Experts of a small language model.
Size: 11 layers, vocabulary 8192, 45.3M parameters.
Experts: 16 experts in each of 11 layers, 288 SwiGLU neurons an expert, 1 pick a token, a softmax router.
Training: a variant of SOAP for the experts, 612M tokens, 4670 steps.
Below are experts of layer 8 (counted from 0) of a mixture-of-experts language model. Rows are named router (the router's row for the expert), gate (a neuron's input weights, with its number), up (a neuron's input weights, with its number) and show model dimensions 0-255. Each number is 128 + 32 x the weight over its row's rms, rounded and kept within 0 to 255. Numbers have three digits each.
Before each expert's rows: a language model's description of what the expert responds to. This comes from a sample of Wikipedia text that the model never trained on.

# expert 6
What it handles: Vowel-ending syllables inside long or foreign words, species and scientific terms, such as ox-ida-se, lymp-ho-cytes, Co, La.
router:180147102064108133106119109157104096141101098122170135135139124122129124178169120117100151164191129099157138193112108059135072141156073155095107155121154135127157122078148142126148157077134099149142143103124103159153036134147103156128142116103108111095107118179138114151133152095088159081198190100100108071143176119153122089054157178152144108107152088161075121067158082088165093125129151144127134111103109099110130153093175057129162119107029137108125186114148156118150141206089103151106142102085151129110139083131135132135131229106168188120127136144100144135161168174072131146119077104121122140123126140132159108126068140167160119118137062123186109184121135114084115053159139167112106172131146108074110073087077135078111132086125135147084120092086119106134082123145142
gate0:187116175129145155101113147088144150148124137110149122132151098154097081120174184153135084128171075100165101043125111123091157118108109144086128132181120072185077070115121093140082124097112123097129166109166136106172087139139117130078163107065137180122127144167126130107171118127150141107106124090174084109127114139135114129131125153075088162155155117140141061131104166123122165156105173121133124083151128158183120139085123101099106086124075106097129202145115042120099100137096077062159135140140117137149150207130138119123126109154179109119102098132147132087109148111163135116133102127084127188112056084133195084141116156096147158157194126096126124171213126137144144073147110087127113097148177122161134185116173219143169163177126196160159050169111096113149115108123155
up0:187133120130122066159127123153106163135133137114136113136146161147145096149165075140161109176102106128098094192138141040141115148105073139091114176133150131144089119104133135095180168142149163110163160172127124133068111105157057164119170078033091116148109110176123173151103145153169085080120103126127104122101171080110095133103120169155120076097104107142109112075228159093151117145137107134180084133078122119154108145113100132189130136101124185148146079134147126151093127109137123107168166070128161169156138086088191191084110188094143115141118145110125078156088137146100093126127180155148104191150092138098131114178182144141175106057162141098138109099099120122218170143162149121175093092090104128105097149143089127166146143128116159094160123121138141173138143111045154
gate1:102076180166164078148160141110104189140128061107064123175117119171145080128147153166147139134127112138152128070105123173084145126174180107202133109099055158137079173158185158146110141109129147152128130113179127150158124116141120127113140195145152122098171163154100170138124136168140123150130111138146098097145119089108119128181106093125130135147217163138098164108146101153116107099129089124160100130170081128118176098171128177121100109153218127170117139148166119126099084065148107136125113130069074154183098156166201080173106087144119118148066124155150162090141065133169172126158202125099084147139132121165088125116148093148125112120146172093009103112126077128117138145057060082142149128109135155164144135094099139135130101158126158090130097123159131114134125166169137
up1:092116115154155124131118087118153154073132115139111139060077052120148138183154139112188166214166191135124106068179092141119118123124137100095116101136117091120105103136186111171140103121128113126128115151185154098099161129120145147142093079128132099136105084166100139170079161160112101195066067124085075108138138127126170113110128168128104120053119155076080123123163141110121110095101131126131114118151121100172142201158141188158178069136088110152134192135165159219150101160075145165157098092166113131186155150048125125114140123178130113137124085160114104108113074098130158136134132159131110095159074109066146150112179178165100161081154085120158134119107178086173076151079128141125099105183133117130143150131099103192097103162119098139123164130156060126112133147157127
gate2:138129127145130082130191152152097181163150180121185152116136132112175117170124118129168040071124199117145089131183095150099140134129122207105130201133200112088128128138104122172107117135167106193101074091167137150136071098113114151131132117107079177120094155170094172119162114122140156138149095131142105096134109112145151133121096123096083126077181139197082122090161131076107115118124094075148090101167145141125207066170193104114103146080152136153096075124128098140143166100112137136133159064076101138117134129118079070110158146131139185166125078123107102088125066111141145132176126060173103132106107121143139184097171134126120154139126136130091126161137082129186124138140087137120174118113137137122125135085083147151093113149090119089109118129105090147060149149062216
up2:127088116122152113191107104136108107151114162202160099156134160105158151147121109123176184168110088125119200124129114055089155112160130132067154135140147187090138140134195129086076123137092150133099069108138135115167194118115111169121103088091126104144137094124103131144157082136166156136128129113174093098074150124130208163083130095119140121088115128157061051081057091107081156145104132086115098203088143108109116110113114125048137117114112145170131167152089131188139195132165147095126141113138096189149116113090085099128171092160083184127134127135145152131138126118176154133107087172104065154090185121118083137116092095121104095168081102123160145157169118151148170136125132189081120108043132117145088131152158156114132133176145103155140160094094056126173166100128141
gate3:183100102102097119112128157099122067138173204113090092141086225195112126148162089083119135178136169127212208141123095125119125122132141137106157111097138106097155081168059122147119153055136130135153179124139116092082105135111128149128145206157148160171170149120110102140092079101101107133101158182134171184147121142135151080109081163126102086136096072160136159075134104076093162133147110157159169178113184142124174120122152107141152100145104150206161130135125156099126162118093121104115149179141129123119140133164162130129150103117165087144133120115120163082120118179116136174118118161144123140116160142169167088090087120128115091170139057092145193188146131066144123155152144111165094119105145106199143164136091163072153178116134116106131108116116032130125088118110173
up3:170119095094114174119107142155163061146122090173106144105134122155149125166094111122140144072122140134111083145182161119133139117173115088143119114070164183068133136173147066205173191167118149093109173155161130119130054180143172085110115096112108142169152091080067108111133111145048192134144135124128102133090149119079135131104154116177163140168142142171059097126108135169156125131120150114091108084103135101140085172101117132086127124171068106146139150138141104102069110128145201149138149081106174133126184092105116080111148209134095143119123117110112109112164156087151142121108190105155076140067093140161099173123119140150156124092149153177179102164115132128072159056075092171114147148123119173148092154109131183163092192124089124074141157094108113167120108126158156
gate4:187043115137101115103143102164098162138094090130136142141136159124157180143129120118143105150091145149113125092127073107137078168106120149101132143154078099121127132101144153149170095103137124090095170155170085132132074131119091137147077112125122117135152139216090186064125180143104106068136123174120147084184060117166142072105095118141123067138064113129130078088152120166160152141101175148167151167177077088182147099083093094119153189099055171079143115159153110088115152098095184137180089088067169145164122128164147183151143187114175100129122121130106048091112147120135069139116113129096141123151139203152123142123139181143103067102133120143148136169127084143144140102141118088133122152137134079174132110078133096102143206142144114112117152091122136100145091064085114
up4:150062129128169125132144102136119172146117064147197117130145153146138163082120152110109123172154167119090180134151098112142140106137133146130106115186124158126099073131146146163126132099090115101124153126129185148117085117092117058108071161147110165159112075118092113131170133187076127103187151113121173109135129128082114107137150126148178087081111096151084148116127125119167153143114123161099090168049161110197137147135219149125152127127144167111122158075138099089149112173113081088103104082102109094101133077053211146103100156120173156129180170169085146133150134164144149143100083106109186168139139107062067141139150138123123131107198102115064160105079160068146104145134122108135138101191097163126132048191051100147114108117122137155117075094097184114118141126126147
gate5:170131105053130133107088222161156119078130153166127073119138124106186148164080116082115102110120128050103114164191154201100131129092140107122087178130163074088136102093129156103144120140153121141154133182143160128113101112156154080134134089072083167086122139109129113144156230135138186115093141143125125082111127127137102104125158159103110161120144131127094077105131126112100063130115186090116186167151159090159078114154086102140156099092133126126152118113100156180140113160158121135107097077143111119157139164123139079130185144116086107136144107162149138147146125108081108096166186117155092139097125099113107128091135101130150119017148123087072139134111110202149138078149145108077062167134157083166108131091104149085159116075078164091123159124090154084099091102168180
up5:132125163120160113086189096151122161089150050157146110106125089144130142128171175139136071097149125144081133115111140088129159117104142122166100124145215177109166129095133099117061163074064131129117121114073089026136241100107119130115123177127188111095136099043127164136145140121135148153103135176153163134102104124096107134098157106134169163093119155116134189093087169134112144141125119114135105070148089138133127145121093123146158152121090137135141142120146127116121146151158182153157178141131123130139127128193115093172157140161096129131128103123103128133152139175110149110030124119074126071108166154099051117142061133134187134108162157191134121157090164090172133123116105163152141126171126113102124073072168105174164087103140171175189119071121120183152131142069103
gate6:175004108070116078143165150151146104140126136186177144149077117094103184122092172141111121137108120142141151130114089180179132162078089117100175188166066159159076127123147090131204102156181104078155104151167106145175115166156140141128080165108082128088153135161080086124143168087110097136151108117118139125194136155122119127088112110114178103080083144153127135130087170080100154082136132082116120097053079144114136149084154120137140087141130093140129056140098149081151113135105089128185109113080133083119093095157135109137120136128165176172161128075151111142128144113060146088111135119129125162158146122127080106125076116158124087171145136096083168161146116108110125136138108103171086169134070065115128153184151170096152111101150122136176129093096124078098179175139097
up6:146114163130138103106114096136076126140125122061150163110153078112107105056136125089137172164137143111161080129068121144123124104146126117086123090151118111119045170191068135164093167138164143100121132166155087128111124142126113136148073136117155139154136155102153155133087151112083089167075195126144149109137085155107086091164154155165132119137148080108182106125161123126155148131147155137162106138141194145119187124139146117142139196097082110156064076112107140134077105146125132098095139128154121081175135194119101040147157150133166132090141073118115102092133075117125164114172152111057125123166108183104185081120133133063165121177135162129123162165184179152131137150109139081089065128169186076148126151053150104111207133154092106088060127097115105118161107088128085
gate7:152128157127129092154164134152081112149207108112157162105144141106135063158234098146118095144113119045156139179111127140120150133141087127108140149146144123112154140120146135195108110139169147102104093088206093132152126100121196112177168116127121090117078098189127136123138140174122126141146161167108138149164071124172151166084108101030107104130118058161119155121118094046105186152159153147158114109117169154105128161103154189126138154166086118185151165123120104107120170096089111121127080117154142138135195080181100098163110123135127155137090102168163122107118111099096111133152113092115136114138086114121136091085044109125080085158100188137153154166130149132093152102168138143131095086099157118132102127140155181215133128116122144130167123170129083124148199133035140
up7:123120174127134118080152130112130093205157143119125076161127147086145107139125133119128029146046123091165114131137110127105070148081147146143187095125146177150087153121160100123181112118104107139123116180127130122175119076125132086100149150056129191095158171165095143147136152158155183074130110137175096127121145122195116118119117172105098107118147101143103158035090149099162140163119155136142035145142117146140226155122111098118161105077169142138120155136166144149176113140075092130161130088082170109153094132124155097120068168126127103147146146118150140113082099146149111133073135126149102126101142147192172069079108110125171125154154097129166204129107058084200130152212116138136120149110086155164132140140087135068124114081169126138108110130103137096143137116065132

# expert 8
What it handles: Initial consonant pieces of words split by the tokenizer, like th in Everything, sp in sprang, often in song and album titles.
router:115150159109110152170165167159131153204112142188143092120160094096102189153120193137120145118147174092187198138121124073126157143139132138091150129128151138175115107110149174057132160097127121153163106177084141160149153144112093180082131095079085094172073089151100120160162144091068081126149153101133098144138103109147156147154157143118076124134112120131117100117121079121106173136142180195136105112131088122057084169156143136118131104182134117115119059086088151138109146143115140196174110116180113101095122055068119148121145173073122189168136152161068116161080116168140095151099091186127154083063166174112110161089097145089134160064090125132189081106108167129085158115146135120161090134097126102101101083150096133113129119112166137138121125131163159111143212126127100
gate1:085139119130125130126128142155141094138097044145180093134137052084099094134161120104115124136149166174104104138161065108138074107145091099152143103120096164141152114128158043134134111127136094149070130147122128148099095066147109160151100119101142099138060090090121126168110119144207109105101185124087119121134163176120118154154141106168076166108088142176076180063111113115104122090116172121113083154105089113147118102146115134127138135134074135141037104073136102137133080106169129123099061096088133186094119134166147138120159171148137185118217139174151091124102134043127152091118095153126200133105154115118154175115163194128161106094077152150197131088145131129138104147121192148082098130108086163134063150120179147114166170126113124065152172094124121136137163111131140
up1:116130195183158134146103082167065102141177168120069156131172163160163117142110139113171161133089075139117120165124084134089158090065131107148112137126109143143084172114187173071122192116159119084181150134162082171120164143105133113085099164193147118128139162111100178085157191101156107170129133089121198102076150074112149103126122094107172103077187170105104136146133193101182151147089093102095174094077074126175126056153128147080168118128138109084148138186164084118138154136112089164111143194102135083136111154145097133129105093120110054107104138087062085169111133126105108166154134073116086162171148108126108141117111104130170160095114090116085144108085102158153123119119157122144115136141093068147124154163150105169121152138143119136130134142091128145109051129175145
gate2:148117103180103114106147169081139146205119117174107173103067140121141134109148128180090156102165133112169166161149127103086109132120105097149118111118082209127120168083145127187088115112099077118130156123142125113124105106090116149101105147139112153184175163158107100167071131206111094077170097108113112100121143118152094105143140078130124099154147115142144113105164139112151152171101165121106098172083091185103107121096077153139185111100157164198112060133152104155166148150111077191126204142119130138129122129094106147191201150150111128117170183099095128169104134182075162174163168122101089110122158106052122135124107116129139125097189106078169137167123107123134128148160109112147126156089097090147132081071133152076113139164092150157164062163104141086207118204141120
up2:190117192139132138145054043092115135111115129125121149093119127058194129152118122073075122150137121098097106164093091178165107114140164088100120170123135136145101108154102147148069098088056148121143092143104138165097175126110121162124078123132119135081151111136108121098137125075170157145154110142150106082082030206087146117100096155103086143136119100181126104152114148100090154140135068174138132134164152102168156127108155080137124160173113129082146122081116128172180156094163166109085100092127112120146097104097181113116084142123098166080099110117207159091143088051114170068154118185123173134102126152211108160098183137072144145165090124141168107120086148131127115115099100107160131038111154140095130102163162129114146091105126092131114113150142128086154171128101114
gate3:075129158158154177125141158172122191126187118123184097170143101079156100138109199147127113105110188095157107137099143089188089060074128130077075139165096149133108159194139130081083130100157098089132164106130107131100100189107090143136111132113098152124129140127149134167116152106111135165160160160100166114134170117143178112129072121100058153075168121107131153104143182144115113080140066168070130086173086154136129125160132128132110115148041158134115117121112067134084120145175128168145078116114157122171134126136146076118181101146125136077165113131121102186095170175138124047125074162112066111137128091065134122119096116137109110094089134132104176095106130102102106109100153097136062153089131157104087174128152198109130154119129138122166068069143161123057127091129173
up3:141160133113157124098087184136168151130108103143141169183074098192148086153061125140101137139130064097138146054133137147093143103116104087129145126135166143081142107110137151123169152162134122131110164036130093131147136108138141131077075111114104129157113099156112129123111134135145132082164133176149087144100074169135215152084100113127087163098145117173137134147078131139113165149067144180180077152125104078124104121126168143067164161136184145105092081152110083110219174131126126141120142128183116141164127112154095138106151151172114147211157097102174091135122137086130146179075153168087073154091146152117165112108101166140130132123126088118103098087105091147162235118050114118099140077131104130166177131103162070137111157094094136129119121125097089153046114135112162
gate4:141170196122116077136112091147125120120094136159086115144158161174138160150115136116108098123089151157095102167153225134086093116158152113131126092154148121130079139186105077103081146125091103163114187183141120162092147151165152108146145185151124163127148079139062131129143059088098156211159081096150145182163140171163156158134112126143174103169154136112133158138142135120128114152163110107115101158144125121102167157139141159099101140181105150057101137136137149150136175185094133128208071142058061078118126058135154129073131162069111155111148159166149124132113088173095075120120133101141072166112126091150100090160119137108148137183122082129108169130145104171104166145129094073119130135103154175166115123115140148090086207180164131102172095135179207138103150129137112
up4:100134091110096133142153103136106167161183101053174102113116107057120079142158103115136134148138082151118152132077107106165083082104127128157111146115112110123145141095143193115157135152174164128148065139162117123092116196074165144125110156094146082163110155132156109128192076126111124160157126124123140072121165160134083122109108077129176119093098110122116100102173172124174111102135118138102134218123113154169164169167132120143102087171124053149098139084129088108166079116147114130138101110110127087223175169098152138111093071098116116084191139137172121190136171069136149094088163175123138128147145144032068119118159091167128104140122112117188092026108105175139126162137133148127173127102117129122126167092120118110195121066151096167092130102137125140111145099087149
gate5:116109151078139149167102145127125180149072163091149090103088158133115119120129146140194171112114127174142133119128091145109120155061062125145090110162176143167145108102128109146139126156133142138158149140133100116105130069150137226138114135089182084140131125176090119175096115052170162092173167136139126098135137111125131086146113133106100075138096144140114105056169129161106190135171180124075150110095122063114111118115085118155150117162098125096152084143090145160195149092162146144140122147098151127065087103165189115095133144142144085021143132095085097137107128121164057139127178153177152130100170147093125138202135167181146205059101116095163139131126089171083133118139134107149181084136154148103152094113142150103171142111116142164083071164159133122150181174116099
up5:075109150080160151125120112181197106157140189156146148139132140117113146149203119174153137116132204182132137096092125119128129124123118128139133115130103181125171113097175107157152097096134151076142124154166136137157069139153138200178120138066169119137171159098118129100157133093108151157133229194074114209143098093115082123175159117144104114110082096117087120169117091196075191181112164135108108082118141108123109091123130166107138124146056090165109107119158150135142171153162125111138157134133126120109140129152150077119119144096163151115152161095111108109080095136125091147132224129166205148091131136143146150134146121116156115055108141097113111098118140122150123152138118139215128199130151158113071093098137148165136134070072101149125088174114179142190147114102068
gate6:167105137152106150137133150085081100130065116116120098105093097087114133136145197092086178078141108055154133052065171069183148139111095187132094161105127126135136111159116118153132078150119128141110172130118107103147076098047123196100113082123167202091112122116178114186140105161149160080148204059118167115117112119118168140165100143129141079116074136155101113144150097120116067140122080129090089140123144122073162138129181130114188121086107138179111088091117099110184117138138145142183113135134133101121151120121170201092143147180106177129188174112096135100064150143174111153105085107114131109079104093118180159158122116141123161136160110099085133153125139191159167124116172136101130113104117165125135124037079139140152099178148123128145138109149158068136155123135171
up6:109083129103157156097118025167126173081144110145121078153112138160128088166063097170151121127162118133120113143098108105109154202137139184137128116122126120163127116122100133156136106087117150088162132145129081157139114097115146144149102131142115173105168125164114127139103112098153115128150138110157144153108191133136150062161152115175194126113126179168085167131173178203092161119147098171121181147102133147107132136128167127136139053152078129096147186187137114138169120134125141120140169137179147146056136174106220106134163170141147132154179154114132082109161113168129137119113061093174164148105129132104166118052111089152129130155135104152146119127139090147036055064150137166073104145136093100158102112117175143153160128131155186122075122188102083099127162065131200
gate7:198079126114123154097188094144137102141139126125146110107154127102073173095192154133138189162162084128135150151181131161080102127083129137090104084180170162169120118081115176141139052096060150093100139080142140171115109143144097115061108079134148170119134096140117159159090105151139107152156137152156115139120074081084121140073123107097150118171078155087139091179089067132138095092102123121121132131121107142150107138145097102117105167076131109161161111160037145148102139137075170087141123146110078132114096134157077067135160128117148053147119169175123128188146168158140098107098119123106166179102119150104108153162130116088040151067028114127109100129065114129091070129121094128126104125172109158122144119188103091101158138153137128105130177103158105084133146075164131
up7:105107101063141116090111139078138173177053070124157149097137128108103078163127060115101123124091110157186145161165105187151141115163072118070154164114092142063180151135103098154097160128136047115121103167137114097114151121113147137161083112144117111122139085100140134094149144161124146142149083064090083083161150166109148088132124088138120189107166082184199151110135111100095110140117163109114130121112171155107197151123075109086128153104149144066113104133141135107143203145110141205116129159077191118157128086166118122102082124120147105066157111121171100090138105083116170112189166114149100216130098123123132127137163163109141148100134167102155123136106096105144159103102180107114096185142141095110126168116082154112123121172192172129104120145059105123059131104170133
gate8:152141111156167110143116137188123114137137102197141143171125139131150159142089114108047113093059147091176114162124096132169121185115083133145198137165157131116172122102128115152132142135139070142100141126123132157120121179129086144110139141181161162129093156110142114124116160217175176180129104148143127136167197130089129060152111144065060089112157084110109171164113119057133135115151115137108179159128105164142076168114131130168073089102129129140127094114105149191141139117127200113118111080067165133129095057144196100184163088114088112165166094136139093128151171133119081059160150107144106135117133082114121201126064101104168152106081110145115107082100063095142106181182130112118113182093147108166123113149135195087155156108131140161113099120182146126165129135140141
up8:053125113159083085144163142148121083112090132135176118111070063093134122130079166173089108102062098173129070114104104113126131133126144130109151118145154117055165163121090087085082103128077170159099143138109119127105099223114135145102110092099140139127149180137148123173100151166127140072140146126149097093144191107134154134145082092081096133074120119163125145087169147165114159179139159107151153108124135149113136108147143116109104132122131169095112160100133183121155120119165133133139127098128148113166070126110108188147202082119140119178153144120090143120056069147172112195102089075143070124146049118097075132191135098071109124133078126065171147096139114164129147169165162146156109118116164111144094183107123146124054116189182140178140110165094076088097123146147098

# expert 9
What it handles: Articles, possessive pronouns and number words before a noun, such as a, an, his, their, one, first, two.
router:123131158107096085143083173161152128104094131178128151194108101135099162178179160121162126100159107091170230106127081096120101086144140102090073091122152154129158132138124122131143159087075137148128088171117100187103107099096111166154146137129101098147143151152091097098149134138111110104167147100066119107128185151164132064133135159128152123178198092134121124099160069129123126151152098150123140087115088156107120126097142068175132171167124158178145185149136134127062170118105130175182121128148124125076096076108129117146147098085140165153122149132081120141090117189174118112127106157118170089066155128157136148109062169136136103029128126165117093207112129142136174046158112144135125117059144133096143087096065010143098157109110148134149114141154115115119134110143132
gate1:093096164102167110124132117118039100104110098108151119143135119142115104190106142085162133123098172089134128105102196175088073164114100145064108126120129152121144143067093119128183137129166149128126138110143157110191109140091097107141162161114217116163147191102105126129159162095152083107178102140080082099173104164126116117135179136169106105125109119145061142141134078111150147135107064077131132114198144158056065125126156135177124114123147122137143117148136121106062160075126073167099092138153078116124127102181088138163105115098116147088112132155129111132099177119062084169173162123080120114145101108172159152154125095143185156077084134205164114083116131175094126205177150126127119116113085102097127119165131163158058126081105095127133088137099111114114125132049088
up1:164119172109097177157084115191129169164096198163137134104159149125236167098174122130123133170164116185120183108157118144179122137120096108132123119136119134124065119142129133061109133133109098123096120107147086116122172098154069177100097120085062132093152039123091130101127120091133144147114136107133140106078138101129155139116156105103146139101136107075177129100105109172110185120112166176139178152064100108116150147139076068100216107146111130131071091104095152167130070185150149116197140149120112174075175147100181076095127172077130146146119139137160113076064120168117119117090161153110118124117207144088081075123117147106126101132140128088138116165141122142166144126130136146148096149127148118190128171120160147112193122191086172101162157138098164145134142120180127
gate2:113096092078121122153138115111118185200147068100159152147133144149103122149167165149126115152202089121129124062133131141164102118129154090147102175155201081121087129125137086151121123110149155101095131112155092150099129127159090139115083130074163168129107129158130118099170129175131160136145130142073111125123112125131110074188129132076186132096110109118135107120146108094146107134146127094096140155118183192123106088120089121107125175054174139161108131152124116191128166147092111114092095181113198145119178144124116124098107130121097123081174126123123147137137081160159062119129177142051131121081125076055126121144129134128115140142038126088127095182158110159093126128132171104104089113098111139178120133247146172147081158096139102111109040115147129116069065065194142
up2:101132126148060094128110172118123115060149121149150063115091054121106103137134085064137094090093153132175136116155112123112096093096144110144178086104173074149207130127135106145158160110151162129148157115126176107210140166137102170045096150099146126120088121109150166076072110127115163130215145142143078122158120147119185116116115157137132137106140168099058114112086112134137163176154167101128140110139130096117155108150149140127106117099245171187173120152110145107106199180112148073154117132122115141090093126088164084152084135132111093114139136099160121189115183109119180158048086108111140082133087107116129148097137151144179133107151118113120141094099158140189130110167127128130117088090110101218127113169097086130120098088129094118143130138107088151077157120144079
gate3:106126155128152092114152133142090119131069066127134162199131092123141140147149157152063107134145162121131083124130164106108097172110141130132159155092130163128155113169079118153130089137139128150100119143181118075118095129132153154099153133145080094114141107091108158040210159177133150126131127121117143122096116050074116084176094097161104111131142141117186166168174187105159129128101126164143125163164141145097151147176129108108083144113103156125077069178147158117138117151115176190108147085090055138090132132110115131128138182189097128133139117123126116138180100159116162072163172160155098115079094066133155113078099103152171138143133134090072147137138116148131158169130084130143178061109152140086080115129109091094142117090171083093007116107130196148170070138129195
up3:199068136116140155135120143096160134130113176162092130168161101122118118132119118177045147111129094159183147177148112135088130156171167115094120097065119127164123083129187118187101081107141140102136108126132087121117130103096151145146164146137197121149183150156122139151093111152192118128131078130154151125123088145131108060138036094120179182150093120197123117131159129096046127149107104126137139117100123149121147148180091111113152187119073095136129145108123127122076124151135123148072082092162173119159162156133123064109133092071098110150066106144131123125094116142142132153097079147125059047089113125185159123074105145157137149187160093138173097077160065085177130181117079173133148139190132124129169096124158111085107129111096114175116129181147079187103115144111143
gate4:108135138100175128142103121131098160117189082099164140149074171121131123111181140157157165078106136123132118101182110115171126055173138147151158172133130111132161108111170129161114099095128155149071134099149127138162164187166171161145098055109092098125080133137161104154156100066111129156097166087147140150128065138149136142181177078053101083078117060147122078114160143102127086140119151101086091105141103119147160147075146128161102094105134121161134136092205140106076138103115157111048110105155124116092093074163125145146113173140126114126192134122120131118137113110117188154080091116127179135132121109113082154157122150174089105062151111080062095136091199173133136109075142108130145152172095121043162152072110129087097160182070098164184127135107125136175109096137127
up4:101134137164102104109098129143094149131112109121138131121144085089151148130110096119173080166109128116115135139146123131136119073098088072096110098153150122095116077126071097127152126152115143154148145141079123120123098108131140190122145118085196122139054137087111192126108158086120126110106178095153142157071089187148176141104106065099100161106153109116136090197161130138144109042143156143082114120197098141136110136172129144127105106058156093124085076117167102082112117029150069112167124118106083124086091126098121141164081161156165124122128109100084201144120112092157152165157165114161157126133111134119117122124127119131154098163124129140090095062142201204134112146083120131064123136156106079080153057089144160122087092162109133103082141088152143051143143047133197
gate5:170128159126101158131128111182161117116123088082077107181133147081135134132083097088147163111144136057126133093116093178195143156147141133149087120154158131170157146135080103101174164123124148135113163183121164099093194131134109142140167135118129105170159096129098138125145113142081150094164112100075105125148162147119109107146072129099116113155077134124056143163121100115138126131168154118144112082127102095140119109080171147078119136153122147116153124058139046137114095182143102164062120144146035168090077086202054111118167116114156159138094106104090171133107148164116130087073104112136125075133113199137131086134141122130149151119201089139117172094109139156124173048172125153162106180156175173143122128122114076097043118149181111123117082129080124087104164113197131
up5:184166143155120195173112117161169116116140113121085093148124176102181083093106135096156189099141172053147133103152126138146129165132132122161115181145153117169170177091120060114162189124141116152151179120104172086154231152163111103104134131086163123138147078121145142088143094142103164125133077118110107161131135129135127151179102113099099131147105151165133157150104176101115114158160088144133137133142110073145179204190152093041089133110108155122115111138162065109151081179135086158103158173152053137089069141158145109127150084087133143094177145092104123154140106144089149109086138115124135133095108181145146094167180127139131156115178160104056168064087109122169131138139118176136059122138149156164108132160175115124058087092112134111074156110124110147105128133175093
gate6:148108176152095058140100120175099095126130139199167125154127081130170165127125135133113127105127127104108136083148136090164092107123178127064082134110143182087120082136115110116102166168098173163102148131156045143090137103120133154104137103111150147134144153141069158117100198071141131128173163155071119119124100167124121058043141120059149153203123117183136118134147104159188182168148166188173081177143131131143173080143153101150136184139125163162090169119143165089112109126130197088159098036138108121160172079131130117133133138100075116153149144133215130117140122103154130093152102143130096117134133122117098137141120151152111164164127112209089103146120141117170092089142114120211141160144133114111118097132122108145134153092130156202148035120131112130133093170162135
up6:148124168154151094148130156130166099102107099167196176142127110147138137145157142159107100115113112120091080130138154131136134138114087149098118123139165125127141137170138075159129128104112129150129143106110091129125161107065093081093137091089133163091127120031098127190125121075120161157134101175153118163115099061142127122110151140056223130180081130113123119104108145146148151098065160119211076175149183126084180094127138091107081116094151124165058144137142118102137101136203168121143107117108115106235085133084059157155118144114098114053179107165157149114103083101129122116149131110135141122147102144164084128136113110153131149163168151153141129156093127101185060145159132142196092172159157072134141131126160120125168112135118135149165036191169087118181112143147168
gate7:106095130098121152070150076078148153108117188153170184189134158189114114142139131120117153091141147172137098149108126092141112114097143104096125110165145081096102122088151092142140140152174087101154195158150073121151105131097153108134124080107098129134158131097114111186140151105113133150130147127133134128169123093110181067097157190125162090148137098130150111125084092136164132133120185100173094135141120134095112134224154159154099103188165131119117103126092209154177117059110134138121146139133187168110125095184178136130079145122114090142159167134166108149160118129167074123041161138137115130121126082094151187150168138091140197094149093135065153076109167165120137113093037163121058103143122080156148126084180171180131171141115155153171179163110154164132093081137108
up7:068120124127121191204184134140163186064095119189176108105111136076172141112133082106073114125176095122113120088139135107102148117144112138181143106152128125162152074125082167085165085138141163172137113115120158173066101073092148140109126107166158162187136117155073177153101152109144166168098114177130165164069098141177173126163122149126185101127106137129126111080177112189161113156155106128163100134092201127145090107118155178148165106138195111107129131103180116103136141149100063155154144165138129108123140120058111139137121127153114106140111123127126077118095078157144082121115119067130124174149133117139192144185124171107089139188091112152090164069182116144093110133120080149124180092123156140077122066140158144104079109139146174094096060104177138107155152125130089
gate8:043145152131131098102208111157125187095150083133135083124127161153131119111107161120164118147175128070159129125131131169133147126088143169149123154183109116085130202206124126114169112145125155133104066182112089136128102189093096157097129141120089118116156075122112134086148133143109201125126173131127109121122124173077149077075102184095158173169069151160079163133074112165102118148103134135096141175135135143057155184161121164161125138130160138183154109149099126172119115144172111143051091128103097189158173161136159105150121201199105079187123184156082133133100081124099118109123140131075150168078115138105150119132132110117158122116156187128136136088086125198143146104172120075150114093116168085112104145140160093122152116139153094179105147110153104072154090133076125
up8:154117080115146134180112066097131083162104179160113209113131077176098079127167090090110157190043144169110129156137096101089129135122125114115113067097130136176110128112138129097041108107090121112118126132145141155112165146166136097151093068148095140136142122106148140173104096134128088120173151194129127122120130142157123150140173112151116105147113105119168135159146134128118128120123101154123113072091137178197106102100100136150128103156123126136119144162095144134156091106076136138127138163090115079105075126088096173069201094126144172113101118115118147174132174157084113217145055124125140093167163124144164118154108117199103114141108106096205076134154126030036115127109118176096139096074092139169171135149151138107140104120108173073148107115058147184106106112112160